Weights of a small mixture-of-experts language model, trained from scratch on English Wikipedia: a softmax router.
Below are experts of layer 4 (counted from 0) of a mixture-of-experts language model. Rows are named router (the router's row for the expert), up (a neuron's input weights, with its number) and show model dimensions 96-191. Each number is 128 + 24 x the weight over its row's rms, rounded and kept within 0 to 255. Numbers have three digits each.
Before each expert's rows: a language model's description of what the expert responds to. This comes from a sample of Wikipedia text that the model never trained on.

# expert 8
It responds to: List-item dashes
router:144123133171108116085112110113137096128103108106158113162173152164078100162139139201139118151157161101105113138090116154112159094180114162154104125139099141132096136131104134135115098163151128126162110168111129116152125107127146161131111091132146163115098127136170151109107132144114087125
up2:120146138153158141162111149120162147131130181138144135164177092133116156135128141142145150139110137117106154107079193139119163108128114129114123179145124150111135145115089149156142116133141126113139132148136082129156127163150147065141082137171142086111126096123160113156159131144157113120
up3:090131126160141156176124128144128124159127123162100154134133166149136152133157106153133143096078108121135135119117129144177151121135082148135126119094123128103139092107160150123101142131156136154132109137157136126122116120134143106090137141152106146139116134132134167109161147139048150115
up4:078134112101103141196144172115139050166144137149169145116132121087138158116137143150115166122126104182128163111103126123131115108112077157131153124142151099154122153116143150117140142131125151147139112120098111163091072139133156140165151110110158153095119102091128141104133142111118152130
up5:104146110159115103123124182169122132169143133148153092111152108103120133119103136111143148100102110133112127094135126140127114086100112162116141125144128139096082135058139087165151103137103130149094093123101119130122088137178152129170152135139120145147150148097082172123140109136113113129
up6:090131136098112147129125105144105147172134097158143115103112116108135133066145148124096179131095143129137164125113118136158115141114089113145131100125140141166089099149188111097148168122152148187117087149157081152124146136140149142150087149119144119133143103104131148104118110103158121138
up7:060114130148129097121155125115134105146127105157192102077118107136114129141097144134136154092147121170104142137124143132137134085109105128118128138106125133123089132146151177092126103124133110099168134143129135138087106102164167184136170118155108107121114073103143125160112132111146126090
up8:100121130134112120114140160143104115169146094154167114142104162125122131138123136127169165094126115092122152090093149141152130110112099146118163144092099121125115120105147086173133127138138107118136112133093111091114093139176193155095160126099103130111158122103122145140126139136159115128
up9:090121134127143145119136132176160132159135119160138144079108132116148145069146134098132154105087106131116129144169123133134154145115115129127137133117094077188128105144116123175154119120139132120118110142141120146084104112100145127131135146095091075121129113061106143152125149120103143165
up10:097126140107137137136149204103142117156137127118126162089136139117157148119110141124136163154133081123162153114069120144151119136141056142145145152140141069127117160104129119130158142105149111126135080119122095182083121108125156157152135135131128150141132121112128140096171147147104142117
up11:127156137157167136186173150133160164159149121127161142083103147097147160128090141129094114104122142124149113130152099139181174157120142108129139089106116126124128134119151130134152118141089148140106090127082138111112082151118131158191119124093114111139118134085131125124136114119115142126
up12:121134073121073065145135127124124126154107112113148116111131191101130092122131086137134137137091109135117126114084142099127129158132138158142169132135125144118063136112135094120130122127135105166150073147115116124139159105159138106110162155125119148123148091110157164122167134103153086139
up13:102090125140144107145157141126127117125154136140177166104109151128149130117094132057120163136124112112123160115113113148123132135069097160101124170144170096111116138100138117120160116092116126126137102106163124144079091151131130135113136169129107113129146071105145141149195129123106139135
up14:097118128135129113151200159145139121148147105145137122074106115119144117139130129107139155115136094109120146103123162138121124128122092144121136119091124107147160109091114113135124138090116087101116139142108095155097159174121167162107132133125122185139096100130098173130140119112152118118
up15:112101080156114121139152152148115124181120132146121172140064104136146133141147137112126138101089097150145156107114130129188115115117120135120120177114111121133125115151142135122142134090106131088107075122136101144125140163173152150111126140121119100133126126119111163153165147109150147137
up16:061146109128140123115150182125147155157171138153185183110121140134143135091134122088093150159086073123158144145083122119155131137114117140108131157138153114136119126127130121122124153092101148113138101116163116115097147132172147110120164130140111148160128102090117127121161135142159135118
up17:075107110116158138119183159163123095128130081146139079118135148134123132107135156149113173116130134126158111143097152104140160121168079167116132126155109154129154152136140137166084142129119117132135138145088093142124112142114152174137153138102087143133117146120137144166175132076115132143
up18:092137096114115103152160144079147154139168135136108137107115110099156150103112129129132189143135068161131169122111119133160105113098137119106147139151100101135105140121150097122128157056128093118150126118121097115114094123145185136131133131149130136113137075093128119154170127134150142135
up19:092129163146135124129125108119110130182138125166113151167149157072099139143128130157154125096146145096126169145081137144152157163151103179122139088163181111131091155104134142096128131121125140154126130158119099167137155115169122135119094142146134112117117091119106132127134120138120112146
up20:125106054134120139116158094183095142153143156166126150158134156118114147139171146100133123131136100152103124134073092108099111152139104116130119146175101142131143150096146116121110080137088108122072118150138120067149143164160131108117132130104122166133109110083139105138142126077155121149
up21:099115155132150122119127137123108141120168131137143192126109194115147152131118105138081101138143141115133157108144124123118119138117103158149120133140214138115135132132115159101146106133135093189149088123114116132097142137128133135128141129158156128166170092112102148129144133107116095119
up22:101116096158118124144177128110157107107116110161108106113150139110136163117181148076130126138117117144131094133084159115096169074102107133140112134177124131126112127125102171126132088107119133113138110129138064103120135151130121177119106159116109113103109095147126135175123127126091137111
up23:113129110128161145150154159141126104149150122125151151107075144131183181136119132124115147127137094130129163111131120131145168172122086112082109114120138094098119114118141122112146138124112111131140108126147119145096126108139122158153138148123108173123126081119109154132162153149118177130
up24:095103163107175117126127126121150197110175136153151130097113108115097125126102145115109126128156143084107141122092102127149112121134152134152133182157083139108081182135133159167112106135144120160188072143143118142131127130156112108129137165127116179141143066103134163136127127157109170114
up25:083143136143130123157178120142147159172111101150169098147136119108151124091118151096149136138158085174130141112079124136159160101157138137130124094099141136096131112150163170126158133153143135096130130145106099133131090113137154121121120106170109120122118096138078125137116145176142100150
up26:114138140139119137136137100129124160129125127148113124146120166142125193081142120140135120166144105166102133138168108097143154147154147119113114123142165110115126125102097143122143098125111146128142127144143136135140137107121136151142122113118124105147107113076092107096167144121140114157
up27:111169097142094160153166120121128105123143138114132098122100207093157162124153149150123186156130105121142124136109156126135133113105083173106110152122157072129110111119129159139124107141104131130164092117124119155101149147147123196167113149116124108141165092144154119138150123148120154121
up28:093164148148112141112137153116168099102141087113154083144131162084152151146146116165134154118077112135150103164085123133145143124107130148174086113167155099126104130115153134099157095131150092123136104153112143145124089128110165125134142111122099128123131132115135116094128110147126088143
up29:109137141110143147164110159085127120132128109182120173137120141144123119103161130102147143084081103122163167110092129156162087170105121105144125137123090138129143136069130130142150133145126128149123125127178117149141091089135107085184148111109130045133127122126155140134144152156097186147
up30:107140113124115148146162148112142141146147135123159129111141135093125148113135155138092166129114125154155159108143145117140135158127115165142160157095138102176124153126133123138120130119109134129122123127143101186089095135147130141133169143106155134137164054096096153125152123125142091104
up31:096136137163103107127126128133142089148158106105097126154142154127105123122104146146082120120080111132143113134131098133152145122147118150125129161112121094141140120145132106130118138139170084136170127121139128125110118121121142104122139103103163104157125131134142162111196116114085120151
up32:113128120147144148136169172135191101139118178107159115129074123099126131123114090115100133128103110149133128090117112120083131142107126167131142138162144106112133133101167113099133107109143155092138124066148117122102098129115141113140112141094149143144170129136124165170158104171172104080
up33:114128121143136169165170163124134145140137130151128137142137152106121148129150123096110152133106065144132117102092124150125111150117106122163143159129106146122112117105147166145128099090156107138141087122151107158118101168146159104092143137094129129144133076073158141119154168134139116136
up34:111129116115107121201150141122094138171164128172180129127147142137110098151147114115139137144120113113099128145074103086157124123133067142144143156125084141146114120144156141095140108137110095119133122127133125149113079165146151122175151101120091139123144051113143135152158126093087145089
up35:095084144127126142122131192126092121165110110220140159114117176152139124136103120149144127103107129131154146087097131127169165115109106108114161151123165101110125148114157165142140139127093112132164119162109105141131105162116155140126128149098112115113159138135163170155149106127113159146
up36:107139128106157148099150140128126156131131121183158115135105103148147128158124129125129150147080101101126113126098104149131127125119092135126138141179143097134122115091131145120137122126140138139086092101097104118141055137142170101154113116140120151157089132115125183127132115108130148084
up37:100155080121126095168148120131106136103140106108125173142077135140117115150143109146157168135120126169103135075130167120147134142132139128136146153161124087117084102122136116120123096127117121173084119166178153148114126117149133147139155115090132118171136079102137156107141109141136113156
up38:080139130165156152147109147144139123090157137149107109143113171134165084127139148094136110160109133115171140127128166127189123119147149115127103149109094103143141088098118141116163116122115099140167105141137110166135097115140100128149118107119176128109135122129127110168196125150133109119
up39:101169090154091159129177132136157115134150094156136142162082124142115153121122115089094123122119092147141150116139123139157120145127121110127115132138163109118112093114171131127148123114117106103095071099158096159107131116122149094130106140120150141140153122124127144120167131161144170146
up40:105133125134130134162164197138168121177120113157154122112088141120136164119135159092113158107119088118146149099107157107167129156107116143139103152136158109156081114121158122076150087082136121150154093118099086139140114147140173137109126151128106115134122092108129127116198135151131145126
up41:112141158137151111113155165149130145178136160176085116090136125118122143128132111153129202104149134122105141121136155136153165110104059107127130156111123121153130114101106135114122145120106100166117139117138135131152138119181123134124135153139103128151107107111125119121148103126144134114
up42:098159129148119149128132147111137140162154106128152152092113056144101116129117140118131114098135088161123123102090071134132142086148133134120141117088104134131102129132143133123115107124127141148159116111142108129147142159161171170077138106159115113121143140134093142148150123143126169111
up43:128105144143130124152177122092095131116124103147188083132091125115129166137156139121130151126114124137106104155078139127140134157105099183161132146097178104118099137157131185113132151119128146179123110114149105140125154126130139154085111130135136154133181137114131154129143148136172158140
up44:046210107126146125151135134145145115132155156124129123117094134112159138129138123066104131127111139154121148123111154135134126114140128171106161134136158084143132125095115112151145144130111104115122073143128121142086099143145142124124148172084111123170138073092140148167155134123129146126
up45:107121150141107114162106130124164151134160176087140104148082126155125135131083119056141141179085116105193177154080164131149139141130143117131099125140171119147146140108141148140153129131135112097153101150135075140121147162114135156126155112103140124172126121111112130163134132116125153114
up46:080110122093105125119139110122146094116128100160110143126094123164124121164133108127127120133139121109098106111082116140120148120132088204142133156105148105106161139144079165165124163111136132145127075084158137136093111173163149104122139102160140153152127114102115198138129153127100139139
up47:113129157122053075152114176134131146109123132119157134141137127138141133113129124124111130134120125132110130101120130181139118119122140141119096147152206131121172116126115125094125129112165124149099058128147126205133074150148170162119146123169099142129148099128133139114156164177090144108
up48:078163101120140136172169127115168120149173112154120140112078127125127141097092138154150100118131105108132139109137087142154146119141132121133114133137104127143138123142086128153150152142155139108104055148142153118123152169161137125120139157175107161118126142156152123095125132149148229107
up49:081106152103135118148184141104158150160132153125134141132155184129095137108113100130139123123085138085102100165077169133191144110141105120171097152094115096127151087136132125133117148105140100146153125118147113143131105084106133162162118107151114141146118101099096201134136123111135153144
up50:116117099128114118144134139136152107112087081141175144156160168094196146108149117112114134146107131172144129140141155128146116088099155159108170114132175143104120130160109122116166143117091114122092058154062127162127091180138122152134137134115128142103166120102097125125145151171130128166
up51:081098145128158143138149122096154099117105108125121146150115167126153163085128101111164182134135138128121136146142143126125139103141128127143128149119109161128148111139094133127136124129129126165108132174115098136105132151105131122133161127162141135138136122114089135112128163149151154156
up52:101150124121112111142145124122163130133130131143196060143122151112100123135131087103111148147159083118108159104127118128134166139117121148153128123155155114133136101102127175160122144131158095080174104103138128127109119137124137100111152132108136142093132110132118145144150130137132127111
up53:096143074111130082118172137151134135171166103139124139153133131162122171104137138117118116106097080119151161121114159135132157167129100120150136140135126121137111149132128137130150153098111120128105110139151120135128137136150133123157127111129126128132113108088143156148160154105110133127
up54:100153109111083146115116132105134120140132090134147080136117127134140149123127089113145172150138127081095093144090131162104171096098092158092081116147144129132126115126126159133121179135144156138155113100129122138086098130154180137162130111162088145138136068117089153130140151158147124101
up55:118139133140097083122135115103091144163122109128159125129122140111126118139132152140104139121158143162117115155141154121132122144110134119103128127092113121118114145123081147122180099089143106130138110163137129164147170207136125136121125140109108091142143087106143151104121117102167172148
up56:131135093143083158147119169111122079167137112105127134117121094128115140131162113132100118110115110150166199071145124153154086126119075149124128140147200117128138077112124115100111145134109103122137101129135086168079149095120136130118129106131087148126153131148143139170149124133133128104
up57:105108126114137120116118171105096158134156149127130157124132117190138148064117160160125139131128169110063151073117091146172116138097128102139124135137112134122118128118165096127135103103140131124134086150088112123143104111129140113136191121149107098123152144096124137100141153141170105139
up58:114110102152129102114118150176131163130137121168155128126154109090141171149134141140080120119123099157180119124154161119157144144137128094099137134134124100107091129131140113136139128080084152162110121165147109112110155097145130140140099162136076179110101119112141168110140071136122111139
up59:130176146144145098149182139119159169124126123135098113145144091109125121080128139130124160145144122134133121120110104127148107116131126132172100215147134108132160174113111143155169122157120169144146146123142097149134120124142118112115119144197112119140105128134117151107156125132111105116
up60:122130104132142092130132134136116105160154119131138090113118155125162153129173115130173148137097144148116111117114164152104120140155098146150106135097149136120109129137117126097140112122123139169154133175149084142104095102125141118136126150113122120136121085131118135086127116152127118121
up61:122114124128119142117151136123157131119100155132149123153146178110094179182133134107115155172147121150105157086083127102143174134133109145096117123119089096123118147159117144133114151146131094106169085118115125148089119152152148098115064121157124139136128106130137121112158111164132117110
up62:113177091153109140157144147105139115133179090125124133131097171079146129085090134109092129161119120123153106167131109138130136111106079160120117112146125159133144134122137119122149123134103174139117084076128135165145108166113133133127105164068136151123175108126139140156133136083117121128
up63:099138099126108114154088142111116126160157139124135140118133137117165167127125110134112169101143121133095155118111110128148109170099156099122141124131154076143097125058139109153148113084133110121160090106122117161126158143127131124149123138140123107154173083097127128141138123137147156169
up64:078074176109113119122126136151120116108168143139141142102122100145129101139123154134132083130133130122159174125148163169160160110118132130147155123189109144129108111140088150118147130098088123097111093126108080117139117106151114082156124161114153135106142103130140169150132123099119149088
up65:098116117089134120170169160136131154161126127163132150099128120105124142123136147069123152110125104128145195140109128134123142119104141097115149154141102097120114119113111138138136158103094136120148086093149101150073110146167137114140136124139106122146139075071112132118170118136122145098
up66:092106121133119103143149145109096087147165101128114129136107159117145144097131133142145101158129145140116124161084092139102093117101077129142146113122107151120099160120109123090132149112119108144143102105132144129089138125153171106136161112120137155122159123094097123142168099133133105145
up67:058125095092124106129170175123145132163141172129146127089110122113141149131132125098133144123126075136156155105095169127188133146113079126150114131114131102148128132108143132153126132057129103100128124124100120155063156106129214105149136147119136110145124111097129129133133137108117117117
up68:080104070150134125119132119151113151129110123146142163128111145135118121132090121149143159127112101115128125123120177130137146127144148124064140128132151140119090101079132129129108154122168101128142154166147123127134164132150151094118131085142109127101100069137092179096150150143176114109
up69:099148156172144103088115152127118151120122144127109193142131138149161103148180134134119145117157115089151170109104137127119124133120129122141141141131105108156095166125110165118171163088089131170126109151116118106106101130150122134082136147133158092102138116099157158109180138104091179075
up70:108145122126130111139126129123152129154174112146151130140145084100139145102158157092109165117131112139137176151078130143182112188150136119156105072134072124139126149152104091146157165119128101126148110137059104137125103132150122114107107130143147134113148150105126169140147127124146151094
up71:120145166135182159150164151121087125155153104115163089135127142097136119126166108103133110150092097119119132156121135144165156163157083135154091111106154148100118114082159128149116120115162125171156107116119107167157162149130123122159152147147139138148129132139145120127146184147155172126
up72:118147119173165166129117112142142075118169174122126121113109120125144121099120112154094105140103130135145170148112123106125114143130122130127133154117195138133125077092112119109132083121109122142168103127128097167135128120113156070124134136165151173125184140105151129103144119128126115120
up73:133099100145188146117138107139145122124139116124160142169131205110107157153115164147132154151094085117142122146098182135120141164152116140123106123143109114104140116135104116081189097168173101148115125141169126141141125151114132113105124141125107062134114126068126133125124098090121130135
up74:092152146094119108127162092087155181117144129126115117115140117130145196118111149131131126125153108120108132139142139143163151137116113134155145113158108136131107133138139178158129154160133134117126041103123121130139105169133147150162152129135167161127164148105129158094139102141100128115
up75:070174109099148134139158147134141127171148108111159109142141174144124136117103155136082140124124143141106144119106118125128144114126111154111143159167134085130164125116131138151096125121112120131115123099166106133136117142118142161134099140136140135155068129145134161133175139128121145109
up76:106170113113143142161169172128129117146128117154121129120090140150183121100121137106108154130117139145164155079126120120164167128092118123120142176121115133150118128099109109127119125096114127102137135138162121123060102155135207146118136128132153129141143109099087129136118158115129182128
up77:080126092100166106159128181107145110141148122142136142107118112129160130133132125092139145115130087138119124086088161139078130132138115146128118137167144091127099142111111158125115134095152110141155104135137108142080106150155174131126141139130136108156130051101115132140125168118132172136
up78:111113113134163140120191110124091116148133103126119142114109156152168097110151124117143152101138114184128142148116135124165157154119124106150116163137111106129119144126108111110129096098090101097136111100123124117119097141126176132130177086118145090119106131141160146174124121116151147152
up79:116138129143105146120153166088131094171108101123151147137146184150129110144128111140136119124127131116103126132099147106134127111128120096138088123169149105113102107120112122100099088111088066119155109127133090126122124172166184149125147173121129147143148114135145115109147145121129157110
up80:100125107119117169153138121145111144140087131132145084147114143140121096141145107103083183160116157162124150122091147148142164161155137141144115170165159118124101081123097114118120144082111115102175131161189123116096129146169118172120121109122123135127107106134162127138129154117166148094
up81:116127115106168085152114149090176152125111130114171169145151149094162125118112105128135145129138131113133113108104172127145142110145137158136131146082158111112127150103162156094166121119121139137142120141132109138141123141167155129140130134183092167138180079122113140124124138081134111139
up82:110142140072126140108173164144118128174153143143165121103117137087123133148108100097129133129121108122124094144107163159193162172119057100115142110101138128115095111119112140081094147097101127139104097153109072127118124128151188113110081138147095143120106119126115170101132154115104099109
up83:079149117137145121190167158125152143154126142177146140113076144062124127114115152104097132147156086146142145141112130128125151159127103099124120124163138094148129142109107123110131145114113072119141091112114084151111127126137149135151145182107146148150123098093115149131159117125135181166
up84:118115136165109147137149132087106083111127180148157083122145156073133140135164160144106133112101123175101146123122130139131141124162121164128094148075095127141123134129098149082125094142166114135171117107138108150131130115136148099071128150121119152117139132096148109120174104171133161111
up85:112126095123167152127131101167132134146131156148134138136098148113116129149158154142138114147136099099116136123110134121119147183126134182114130150126142125121127112132093104134160114116174123129094124134152123135092118116121178096142130123129109150140174125077134166109174113153134104091
up86:110145109118177127134124111125143146160128105136166147141152198129138160102143141142129149104128101096122100092069111122157145158171070112149136178111109136111171118125163117118184130131171133159126119103166141146123113136174134176146139132135161132147136072099133076110155122125137115117
up87:067146113153113140194168136121133163134150131115139138114122149130130118103134110134127165120116101151140158109098176141173139147089132147103109168164148131140119113115099150149120115085131058125156125141137100197100128112144165132109139145147148112118135110122105156125155131113105156126
up88:079143148135144138130149125063162133140150098121140137129109130094090127147112147136125146180132118089131162156117128135150156142095136144138131127144211067122126153170151110118132106129135108094148090111188123127104117129138154101133142114151154133135087132129159098126149121140116133082
up89:124083118116104134144141163110152096164138158159157096144149167134158153139133154154148139134106128150115099113078169134159122124142148117153135157101124138116141132119117120079124120102158101142130103146118118116157117117090158130155119120090108162113125104112169139133138151144123128113
up90:112136094165104106119185120114147102110134149118127123104103125122109203118135134041141133157101116143127094140094146138106160092112117143133117122145101112150117114134096150139123089127106133116137110112147081131122145146139134155166097166160113114128117101145120113186126131120089161095
up91:127118157133136165109137136167164109111141139131134082141111128153153149132156149103100126125105111094167139107112138129160137136136102171154147166109106115117132105120113142130157146139126123103148098094104107136102145158084148090137125128132161131138136121107137144136134137123195101150
up92:075141121154123096117149122130138153132159166115131124141160156131158132129153112103162152158122133166158114156141137158142106144136135111140105180124090163129130099089126147096186134137181167096142073181159136138147099125108107112143108142086110185099129082126143108114150162157114092141
up93:097150092140120130107140126125125142130122148202157109138105127110109100140115099081116115109143134136140142127085169124172117106110124141132121192161131149126133117127150138126126142105135110157158112148142091138122114085152121123141182169162118162147141055074112113165142098128113149127
up94:102092139125144103117151145141135159142158137191157118084079168149110138143153147110143159113120139128177214126131154129149154152144061115118114104101143126124141126143118138087121106123098154166143087102125096127107139130191123142154139114127109095146151097081137117107136159105107123137
up95:084120147123111121136144158092114130151136127148129107139125113150168146071135151106132142144130098120102176149128146125146146108105101136117155145110158121154111170121132155097163160106125146100167106148130071180085095151142184136073181113138136131130102119060124128160154152125101184140
up96:101108110126133124130174104134130116134163150121122103114112122122152151098143145135144116159154125098129141166108138133141127093134141132137116129135145137144127130084129132091144117128151106068127081158159141137116076141095137126165139116091096159093123062129138134131096123110129129095
up97:082122155153120118169162136139155131151132144151111139097137170145132144142130139104075135121110110114123166082133122098140132146096152107130129158121163095128112148094121158123140142085142122117115047150138094173121131126148191119149110129133122142138147139134131134118164134160082154100
up98:119146103106128118141178144151137129152123134164130150084055127098131167117133128131117146109096072113136154106107102140125131123108139102117137150110169123137138138129179136130122119091117147099125104094139121133072126108137160134145164157149123130118120103108124146127156149135150139115
up99:106142096137130125184147172161164146124119148167119159105107116114132172119122152082114120147127088108112142096152114104124170154076112114125168139170136106131075115089126117130131140040135123145114093118149119160090130124180156091118166115135105137138121099105099155123134165106118126119
up100:090103099107142120154137131110157128150117118178134128104115133120127183118111145145127123133115112137128158103125097139111103163127117194137152157116069115099152142110135137139197110123136131115158115116099141141117147138142168112136164142119130129137120079076131141144147106150134107125
up101:106107152126146113137130120138101158150122149098111101106111121089135191132162127107078114138131131113128138127121179111147103188085129147147152124122135160126069155093108127111183140150122104111109129140117104111107147112117158122154132124158122136118134087090155144141151148160193151119
up102:050133127147118139184167207140145116154159125139162135126094187125133135096136132123102145150108118108137144117098123131143138192123104129117136150136134137123130115113167171122149118134149123123130109121135055163106120157161151140145117128160136139106116090108105094141143128142098144134
up103:118110143174072138080119105117133085128127135143142174118122111134111108150161153148158150135101127162113134117122155122142157102099132137150127148112138133133086085135123146127136156131121139154130136107113100124154128111170142079116173143171077080103109141102108125104133111142122121125
up104:097114091152136136139129154148140092168137137133124130105134157080167145103131125127091157138097095171128132121125093128145157118117096126123114130138128135156118115113121143130088099129156113125146103151133105149128103192193158122115161152154131121115141099103145075099179116145135162122
up105:119133122136149093126124119119120121144091111195136146136095126083142099114136143105066162123146085095129139130122162102109177130148095162120150083151119149120070127097109199126119146115104124130130120134113128143142130141117154128098155145105085118115142112079124143136149145138120130143
up106:098155155128125133149166169160144138170174139145134119110119133139143147101102083102139152119176094124138165167138139089170138154089121133140155142147137057133121129160131144095152149072104107144097108109143117174086118161151154120136142130172160134146146095118111150120175137127123132119
up107:106117126094155125157161157121132145133128158107104128104139096136131183124109145116109151166157111125142156068128100140129142130111110141152127161135174106155103132098130121103160132093100097145152110122118073170106126173164216104187114105146102118131124103105131124114153123109169154114
up108:106148116164111121142142131150120114134126177103142122120129152058116166094143103122092155130152119111133154124095145114092155164114147150137101135092159121151112154130113120117122137111111094119149124095130144136106155131126158125178117137139160116108154123139155162146152158152163155149
up109:090149163107134148119160152154128147132142147115099160153097158130113138124139127149124132098153140142171116127149155144125145096138106150168114193118110112143119098137111122181167097059092103110119142088139146124131118107080193120133095130126134158120145134130140103132120180155133132137
up110:095098138079121157119144152131111095141156108151093127097112144151102133111149156105145154121118113112110167172101148161175134135102168133143114147095110137140153114121081107145130131153134095107157099105139100133152116161132131079159163121122109098122136146125151137136133143142137141125
up111:124107155142152092139132131092155090131110110088153148106127155102118105136057082106104159101121128132129139121105129152113089127113124162138131119121104093154142089146157112164125126077087112089167129144118125115072157124099170141137166144186142114106172108132147174130167084147103158130
up112:113132085130146104169125163140086112135100110169134129079103155126117125105093151124124153098128143117139138173091118120128141138133097130139119166140182151161100116127110131098150146119098136125154073131114133139069113113140113122127198122183144133130156074123119116125106100133119144082
up113:088140104117085126120114151075120109180100128157133139107099142101182155112136123100092144171115111124145120083107117155127137131131110126114133150139167120160114117120123157127135132102116075103151086100110059132097104193156155094124121138150137138157123119079131138134171116153149141157
up114:092092100114135131154169163113128063137131115126137143151133133146095106133099093112120174151111101129157122156111119132173153126096119136140134118141148140126124149122141115120155094125147116138163113161133132137098075144148141135128155116141102132106111119116120158118125117119118126115
up115:116110103139118138116134116114138133111151093153077146131107120131121207170156109145102144123082121146157140153133177078114189119118128151116111130135172108140094127139149141105133158129097161108129104150159088161129147170148112151182114141123099123155144138105129097096132134124177090114
up116:117121099094120164163122157132138116166101143111154138083125122098131104095144153163081117138137125133138167121132110163129136148139111186128120130141129131140139105128156087135128132093098122129098091129142096122093102139141160129082117119119102145106149123142129137131127125146125133142
up117:097148151125134132171155116116151114167133162168098173101144144109164137137116170100112127135110097155158151138116163137146134155090088160140131133119125100142093114087126155126164134119125099111137073138127091156113107187150152127136152144132125126130147092097121134123184096134151113152
up118:106107124127158114133127122146142149146138142141150127157132136155159142152110112157105116147116142147129136115134117147167125108134156168126103145144143151134130142159125175123106095098133113057154112159127066146141092133126176099121130164140136189135145143141167133130131129149116132114
up119:128101136127202108144137097111156160130127163141116155149139117131105159149136151139111145153121124106120142141110084145105148184138111139076109123107180132116152131092132134089099125156121117139110112132115132115146133150148132120174124128149123109121107090128149103130149096105137103096
up120:098158109155120080147133105159111122151126126130108124153126134103126169115071105141101104092083110102159140130122143142111121111079111124112108166116093134095093138093121121115111111124119128127125121099144102145085125100162159130150113135142156119125165116132128166119227130158133122144
up121:114122144118140093130142160125106122144136117110140120106101116157150116092122127093159171119133127126105155147139138138125170107163080148091136152141109098116141131141086177124132103111083130120119095139107085116106104143133146161143117162073157112150153103124090201085153143108091162123
up122:113157110119141136142141160136182116156150146148144133140117150075159126084127131111128134150122075132132178100135117121120103135129119108137142144133159122125114097088159148133145123111158091136125090110149104173115139121158139126140130145129152134103140066107098116146142150077142131128
up123:055122146119092151146167134111169124151105133131133148078118108130152130119109132129112155144125080150131150113129110162134124100134097128123129157142151131147137099088140123145140090125099104124137081162150127185107128147175199140118158138126126138122145117121166172139148143135106151102
up124:087159124134123146161146151128144117134195153135138172109110135110185142126122129084117147141106099146121167120137143136138156168078082135149139146107147134153097170118108166130124134093088138116135070129129084165129113153154166109143139143152125122169133098109095157145147153119104162128
up125:126128102143085155120148118119122097156111124142119133125135119125157116118162145146106094101125146128146111092101082114143136115142111083132159126128151182105080119115071131094110108162119129129123094142119115122118112168110181080110160115125132130149136147072160140116150129155124149135
up126:115137124143103122173143141153099139170142153143162151109117158107149110125126152156129114135130127155147124120088126106142121127137131146130091116117141117123105178113139129114176117134078135144177096129162133171113149140148136134157149145140136118138120134129141139107121111157164161088
up127:095111120134143115162177189153151120160141134140153133088116094160119113114137132131080155106138123136118136123087144159126164131127110130126115158149122147144103095114158148097096104090097099118155089148145067130078132156126160136100150124145135123123123116120117153119161126116113165130
up128:113128111153129122151189142133168133150132134125110141122120191120156152126155136094150159144109090153139156101094099135137127134120121139129142149096143136147113165091123155122131099084132109120123064093145106186119114138127152069151133122137112130149183102084121154141151154122132142119
up129:068122122152113117138161125137146128128142127142152128043124118125170171096148143049118114126122094137136155129123141112118146121123094119131127129130137139152115127111145113129135130119130119132138117141106113130103132147146125134156123166174119120155116056112082164113136135110109167147
up130:100148122138148134148145111126110138134107105126167149137130137081143098156162150167137108130091118137133132101068126111180127118149145150100116117094110103119115107147122130123152138129117156156121106098125095134105074097135171142088088116162150139121136139132107151139152145159147125129
up131:107124074092134131134160152079108082158135096145183061106127121161140112132133120164146165117139124117126091130072085138114146101096097124127099145108104160147101105125151114160103127087161108088123120128127104128094113150177171136153144123117086135118109121120131163127152112120147153140
up132:105128173148091118141130156124168134161149120158170155119106076139128118143137153135126126084132137116114172102102128151125124122147073112125138129119127097139151138136128141092137157097113081160112116159123137119135164121162129140160120177133184113124119111115150124115160153128118130129
up133:086119097124107143161148175151134123142130141136150147126093147139149143112130127123118165138119127171131164140084114101182146148137147164142159130126132109155127124091150131118133121117145126130138120128134081179094117174130146086121130122158143113136140083110080142129162098126107154130
up134:116175144117100129140144140070130112163137124118114185158136184137123160095117118148096143110108101185106118054128140148137140158115126116105129141144119103111116120097172122164141114105108123109113116142166131152131108081141141123139144163142154093108127119166132131135158161168077158074
up135:103128104127142094146126113092121167176108097118149131093153160118134130122137148150139144121104091146137122096095131097125109150119119091130114161128138142105141131112134126103114154128117146164161104085106079143119144122119200080098122124178117119132132118085121169102200171111091105138
up136:093134131124127118134130143129143106148133139130174153145125164138155134130115124086101156147115087149110155120126157139148132189141101138131163125149094136144097154097145150127124110094122105108145088135148075204089134150159144135110154097125138164127130114129104107150147153117088152132
up137:101160125156118123130162150137134112148126135165117099114114178095145153124120129084133091089135113139130167130134129142130144163076131163118143136138134094137138151062121139127139170127117100139130113116150125169106109145159142119094138153143152096124132017142132132161184151131115126122
up138:077153137127122124143186173117126108133125132129115149093126129106141154126111118106061162153104072177107188118087108136173144111108111148125122171136101099140105135092113129138121131110127107113162104126121089147114113139158149106130140161114133135129121140095150124112189159137139152137
up139:106141147139125129128126189122177128163123122189102117141123118149150111116130114117174176134154092172137133129132138099110121098088068140108123173122119077105082100132146120127136168129094112128105094122141113136130117107130110103084157163104085112143117103130140124131171143175124115100
up140:080148113144117152140133176130121170155170167106120144126103131115177125107139141082138111180125124117136129108091161150157098159129093095126084133134146129146146104094168122126135137148167111097155119090150136134120039123135116141139149169128161116126137112141102160143154109123132110162
up141:108125098128112124141141122121183155135149150140100101124122159114117141151092171137103100138119096150107141135136131136130163126134148100161091130148090118137114109098137102156084091135150149129102071128138072118138116133105152115157102152158140142170109132043126118120165145072124132141
up142:109120162163152150109131115128153120128142160154115122158109175151116121105141168141147140127116087159143146090087133100162165118174086120127091128152106150144137129113142128168121122102114099154133124117127139135119148100174161141146115124097142130124131125132127144134179120154098168115
up143:122110136130098153112128149145163126148163120128155114126082146101148114095136123106098123108140136144138160104122182113186141122136137132148122150141205106113096096182089142071182110141156125120138054134161098122123088128129144102090125149119133162141131097155160122137186115164106115117